Below are experts of layer 4 (counted from 0) of a mixture-of-experts language model. Rows are named router (the router's row for the expert), gate (a neuron's input weights, with its number), up (a neuron's input weights, with its number), down (a neuron's output weights, with its number) and show model dimensions 0-255. Each number is 128 + 24 x the weight over its row's rms, rounded and kept within 0 to 255. Numbers have three digits each.
Before each expert's rows: a language model's description of what the expert responds to. This comes from a sample of Wikipedia text that the model never trained on.

# expert 13
It responds to: Final pieces of place, university and club names after at/of/the, such as Stony Brook, Virginia Tech, Leeds United, Rotterdam, -ville, -bury.
router:102125117127145125181112132121145126113160113110111143144123138100119122123134116111108113148127145135119123176094127105128127119111121102175109154179125146127122133131114134132124163131108128125085104126119098129121126140134129140137123125157121131156131091083154145106154121177136105143158155132109155128135114165165087139104129150127158100104118149104140128111115124121105163127129114127093122099122117090152089158121094105185170127121150095173127066108155155164146119079160123147160106095122150115128111145156122141134089076119098140173136142128113116143162140114188137116096156108149128119134096115177116133118177140128125161123167148125145106131158116186154128103102160170118147090148099110148076158121118122122112094111192137145084132157156073104066152155139117
gate0:130091108118138101108129165161113130095110131172127097121074097153131129166150120176144112108128120161150162117089092095127132124140135106141186125100108148166140121150111100095141119108133137127146116114159144109132138105172077142098124182138136156081118138102090129138169112130082123111124114124127095129160137120117147088112120145135131155090124135077135075170140129134123163079134165132135144126143103158095144120138150119094118116122094142115145128099102183124106104128136137147129114084128114133141122172157096149169141161101112108128131112120134149107163137104134112135167128162120164155075116123162124139131117149177141088095157120174150105124127136087109105115146137149130108107137131092131139148149143087145139105156159119173116167141147135195118133150149136
up0:144114119132128135138138133151111154126098158160136127120138120136129112119099131150135120146126119120153133106163135105093150119118174116153122159059089070142135109156104123143179126117080141097138133160093150132065153132175121099136125151116134137109127135085111169127087159109166184156083181132157109136135170137140143104157112141127147110112136110127128093087101112088135106160136140123165157117134135120116107078093143133130114132163129117165123171090075088113116143130115120141117146140135117103123114144147080145124095129109095109142129128124122116156105108097133136128148064149098091092143117136153162114101146137142148149115151153142116163140136170130157106126100144114168148138107128133050153142123135145140161128118125108167133167084088123112150131132157109
down0:142092180137140134143148087113123130138149142152139147141084068104146119137125149084138115127171124134109123095145102107124143135132114141150132155111128110125123137124092140131127121148131142110074102135180121130118109126118133106113133143080172107118116112089160177102093082116146117135110144123156104120202127130134124116107126107118127129112151136122115132160155112096133134159113119140181146149113182112135092113151114111140168143135092168110116110138156132097141075161134144148145129143096126143125106160146106118167156151093130126153142114130117132143157139070102101132133136065163136128091109154158147181161143090162160150153156117135115102110146156121182102126139109132112137102160142132148157157120121076194108143068123140126103166137134094122120106126144138
gate1:067139155165147164155077188134137135162137133080108157144110130127107147111094117123130108156167167147146118138136107083139157116143113121147119125131124154109120120128138100093116126112099096135106120118131114143093120146112129115133117117137133115128140078153117128126103101109197141132145110110113143127108131111130158154160137125107120141104167124163089078067144128130134108143146136155128102114155129166143088137129142190126187163115132088144079117123116154100131099115117130160117144138165123132139130123140131129107124142146145128094163102086130107167074090200139127136161154106171124059116132154147153102107154109124139109151103138078100140156134161130160084149123104129154095139127119105103125136096108094153133145107156119135126137167123120109151115135111104
up1:176131098151103160166161121125150141130077161126125119155160150150122142175125100123104141158129139134137124127090131146119137142104112181084121162117149132104118143103142111110116122138125115149163091137102156101123091123133108110127107127139103151139133119129100122100120152122128137093133110139137116126154180113137125123088093169111131105132122109105157161099119096102121122140112103138126073127097096092147164121117139122120088114121143116123131141115128085190062113187074137161113110140104153096146084106139153103117169174173129163117088128098125149102137119105141100150122124131106134089122140116087116151158110118143123083131144097118118138157126099168142153164173155103105116163159131140109115106180156165129087137162097120127116169104160107141133115130148105
down1:139145120108144136157122085173080145114110127129102151090119131147118110111124111147110155084158104133124108106111091112113144103095117140086108141129158126107111119100124171161134137149158161155156121111119135087170098109133108137145162152141115135123095123115158080095167120104146137069107107138163140157127151096125112131111106140132124138120142163130133126120139116088179135097126101100098166185106139151145120145086120124121084143130103138126177148124145156111135156140162196124136110078140141123162103144098107124126127132185130145118103135137139111138125179156129104147139096135115141117143119155074140122159138117127076135151143163121112129144143107152183172149136124087131119115140097145103135156078153141136082116122120109095092160141120144099106089136127078
gate2:118137171144163104110084100136113134113123109112142111124080132113153141096087134149157144145134128127156133143128159131120136095135118164139100142108126120130149147106141128111130123113136115164041145154089126121133082123113128140123136189135125085141095156108098165156109104122141144124117165176080139138151141102141129120106139165109129155076134156100158155102120133095096136141075157115128123144125107095136141175167121147135164143100134145137128133096114112132185128132130136132161151114162124143123141089145155105113160150145100131142120123127123126182151126161122200154097118096120127110143165130126167090157105129109148147130163100095131142072124104127142145136132144142144087114147130148120093167092130176123145135084159125137101068111145099114139135123132087
up2:157113099103094171133137134137112140143122177186104129135161112127121126154152109089092110138116148154101128098107105149145131150122141113136162099132109152144116107171087119143134151135140180081185118114155143148115140120133123109124121078128136179102169105154149107110138170114130134157110094106165112091121140156125144135134115091141132119164108098117114121162124138150117164115164105133139137127118148137148134118113129118111109109135122112134135126156130150115081115139149124108090116163121119087153135167130115143152090098090110141132147150128105130069113144083138067109145103193150158156112095108146101147107166114143102097110099123177124116166150146122113109109141108104096143171103108115135171095177131070147116146163117117122147183126139144128147112122133162
down2:105133141101111148112104115093135130160153116158094131118142117171135132132102141115154130168108115090101126089111114130137128158154107104097187135131104150113107160142105133107106133126155162129123148101155105156138097137135112092080117123159106085128125088127120132117101159091107156129105028091145141120140145175140108134098121148144113144158136141123114147120113076097113156079115105119143139112126117128126155136120147147076109110116125093122148096124175132155108133148146117112120154089122147104135106078066111143169125138127120184101126067135119136131180093086134090132111151116133116163148156138123168137168110113088099121096109145109145162114111150088096085140125134115126139106110114116147113095138153106109137086121118135100125133153113134135105122136122163
gate3:108116103135136159128156098116134162101111106169123154088155138135126129148127141146102106100159100111127171113104154075116159131112180099118101096102096104110127123152124132114136124097154152086111135128109130130134110167155111132134101089126148144125147132155118125097130172135123099102199181140117103119161124139171149110151141121129083123150098099115118129131135179134141116078125134129151138106127161150161139103164141143153134133130116122142127140088135125124100099093159171133140108101191131131159132123139137150091130120160099128120126121144131149108185140046125164143148148156157136136123118094070115141102126128145115131106126142117102103142109099126152090154167096121138133111155147123150122130139097133103208130135118106181152116151119128152153167125170134
up3:119130152106126092125099146171112094159086172097120081148116135153153149111126100153147160160111174160113103131155107137159104153121078156132162135155133133149116136119143138112116130177100135144121132132155129112108133058099140094116148155113107144148098113110160107156105115125135149151080108116143130160121138099123100155095146147091190131125156165157103127135106071113117112162109117126113117195105096130123156168113140109124120139100149114120118124139104121132100143154117093099102135147076114104092118138106121114168129154081130135155146121095125116123084123190142105128108069105118119101150159147180140138133152141102123145130108151134137134137141150123153122103110169160134101110108128133105144131120166126140092130113155167113109133115118157116115070142111103
down3:132124101161091126137138134125112157140163154122113131091118112125158127128157107102129079146111151139149111120126140159161135120118119109152132134099182111059176104118134105162153112132142135135130098145138137125112143113148123087124103149142137128124133125099125141076133106105128113165115123165100129092156112077102089108116151105102117117110139139136178122147102075157152124134162153152129119122098166104141119118132116107137126116115158144074173166130103085137145109136167079148114119108086162163100111142135118174116132147080115129107142141134121126119111171123150157120139146115120145167116204096185137156135122122129100158150107136124118070168172119161124107086149115157120120155126137124107124131166109164155125145106112094143115159103115081134180129125141126
gate4:206161093176054135116137132129100115098099111154125142087130112113149180118136109157133127159150113143121096103094148188136155163104127182120114112119102133138154096168152126137118122145163130116101131142126148119105108164162139095117120106135114171125131135131126149158156162159113180099121102150105083121142115112128095144147136096188116130112126111140092142151118151163138110126112113124125137111158137150166103132142131173148113106107143112174109166150128115105082135117101096130165148143104130133136096147114078147143148125110117093124126135134164121133123143142107150156122120118126161144130155085129129105129134140113126157136091141149103107101108104108145176145151124071120119114118098155146151156097140115134091078148088109138122123116115120131133166069150119
up4:157144117105160157182147135112176147119149110128121142124136121119153087110117157143141122116166141102172159138112099069170169125106121086164136098101159166130099153140134112126165137130126119134142149110120125068140147095118085097149119119139118137118109094100086098113124111110161161140167122142146164134117099155124126102102150135149130083148135146131157112129161176136124133107146129131120120127122151115122110096111128134086175138096090147130141117190121133133107098100120147088132114135158091116122125159144165092103125102118138102134145101108130165125131153103144154157139153169121113114108128133133147144121110123152112107132110057142140168120129200145122096145142159155128125129152111097157149111124155144109121086102170135050121117127097150137167143144140113
down4:107107174101151149169107126098157126100145145134138153105128126104114113131096106094156140124098139115102136099129094099113175092111163102092173107152153157112107136146111123143163150107158116137150126128126108134102146181119132130059103109139116130130076172110124111124084078162142154136102130141107129123100099111155111119099148139119114123103154123099162137151111148103142136145142109129144133122123065131163153114109110134103152103137116108125100104075131147122171087081110172107093122116124151111155126108147093126137144105128106103136140084108120103134135146105146125155122158085151134119086109152122088134123124122131152117121148134152150134140113144109111131174134110082118131107155084104119146086144186146122112118151123120134080071162154177161134123155105090
gate5:109141152169122146141136121081102134134123105125112145138121122133140110131139146181103090103113093142167121156192133186155117145159129079141086129121128115097098157139165153133108117119117112095160127113101122112148130149098163131107145112088152126170111109116106157128133176135141132132107098069154187142122113128138099138095136140169113160133192180104157122144134103112152102144113112128109148104144151132155108119121164146117104137172174126108128090124140143084162141112133140116113177184120105135127122113131108112128153177135140095123130076146148129106107097123163125100121145107086152123160131100122137133152095152109154161133094159108090145111133145113098113114127124136085123135116140168117116155081119167147093119130146133159117091136099151108098128142139137
up5:100151159126164133140137128143172158130087146121152089117129141165138126130131107133126142102169168160094146107186112120113118089116136103103096098123137121150128148115102107127155117164092127125091155127156130123114100083141149184113125143146109135134134125124123152053089144109126145128116187136149112105110159113136157138106115112116133097114167117168126121157096117134120102097123153132133106147144118139168171113166114158123133151144114136146162124097142154135128132174133139105097176092140130140125170108123110138133145100092110139097108083131129103119162116152144128132094135126146145102133122143114106137119100115163135063119096113101114128141104103119190099152133124147166102170114145121145143084154103127134146110132151147147131100075158134095152088178148069
down5:148168155113140128130113143109127123123138141158118179096159088133102136159098125127111100139127141128134138161114131157131179144148115134144097115145146141120109101126137118102126155134152160137163110097129093178158132157132125149128105135123086160146167152148151103140156123147169096145160130151114141152138098070154120160160150168109092133141150130123126107117134115123094123083141136150117157025119146139146133188103126143146117146175096145185098137140127136111090151117107126103164133128114193114137151144129145164111160123118147109090129160101090115128078089147158117188132133158131121104146089137160140118107129121146165126103100119111136111138147095136107125081124169121147113087142181148141089110145111133142136134119139150146106111127139123111112142110116149
gate6:164147102135128124143147102108122142105133151109140105117139144130090134128170127065112136139138107126116114127114106151172120150121140114092120171096090127148094154095155163134127075135159176137148102131124167099142071125134163139111155165103150169113123151167168103106125116117122152109194168104106153138102125126148095123149089122122151140131134125112124151101124130130158139119141119131098128107120113144099143129136136142122087144140163098133147122159150151108151132142098104134087080139096114174137155139102140144149124133130148118150164152134148141125126125094122129154121097164141148101128114104113142130149144099131124095116122166139115120148142122101117147118168151101117111131096146103191116103110147142101089125127117136198095088116125137129056095124206179
up6:050098150126138140093115116136121137166155115120132161129117104130127081122094095196169136088083136130145124113166151150109108105152104185152144112173153128140143105148077135132127167110140097109112110114122115159117173142121090097129127084151111101124134105119103126134098142143140095155099077113142128119135153134096139152100131158109104115138124124152140113121100097108088136138109122127133121149171146124123096117123134117148143120103116139099112106099101142131159128124168155118159148121146131071147087102133128095126136183168100132122130134145103116132135127146138096088138140111115132141152160131150113150121126120137152153129108113121135176121144120174118128157096103133124129105146133175068108130166143082168156144122148147088146138155122127103181129158080081
down6:063111158096122130132116142132134132105133094123086112119090114135137141131121152122134156119131152141183143127155126100127146075154097138094118124152142099128139114150066138130114132120128102112073081127113126129105130162176113116086123100076130139118112088110129127153115102116148077127153145165116134118122164094162154142127138107151140128095122110124127094155146135143150145147131150140169104065139148134118179096150152112119156113149138081157127141071163117104137111170134137102113129139139151108111117099131095146125134140100151124129154114127109089123125124139080121135127143162150089113088135142124143153120095115116151126192100177117093151149115108143106120169154192106140150113169099146116130184130154104160149101121113130127111172139150110130121124173136130
gate7:112139172135157125147143129107147112117104118075133148158135181138135125117107121134139153159138141155085177115117124087111137131135061107144146123103132161141099112123105137119117139132157082165155122129096069058126142135135127110118115140089131120146110097150104133108157128128161127108137119102150151138108153135095116115115136088067090143162112131101181106119081101142125124145150122171132119150171161109134149129109137102132133142107120102117096123166096186140136128152140141134102092142132119120071120118100124111085106131171143126152101140130151143168134098131151094115160143097104097131118121154107113181090125119121145078087158109093170146125102113151119156127148141112134097122123172145132120124128170144131146084138174156153091163142128151134131136132139120
up7:130144150148098144110131182120160126123101090072133094146116119149131147134135099083143121125164126113122156137130103109155134116106070135137136095134111170139126112120150157083141149119143084107114155129147109131117165123136067135168086083156161135161117127139122112157114119073122080121174139132109075116112145137160089126120145142141165091132100128168139087128126146149124132124123124144105153149094144139169154146177151131121169100114139107132140139140133147162084103141102166154127084116162160141110126145098150151126125099124118136125146117138110102133122118140138106128129159124153106117157120099107149145078124130092124125137142086089099142118133096164129119105155106123169103132153194082116101130151131107100139120093128141065176131121112142114076130128124136
down7:159166128146146124114119108119112130144161150108124109163144195168128127155119086188124108122137165136171116144101143126142089119115116140121100121103110128172158125145106128133098137121103107123158165169176124124142124136104153153203122177155153144160171118155116160149126093097118121121143088141161144120140175117125138154108128136111158121092133142153080101140162101106120130100132142110094091099143148135134126142116085152113107150111123120160118159117124139152081175145164140095177148118149132163139107159109141136123131127119102137127125130156144148108140115154125084096097123149133119169123093134108144103144151124152101117116136088155123114129151115108120119114161126131120144148127194140138092095154133072124092079165174137126148119119125115151143154133081118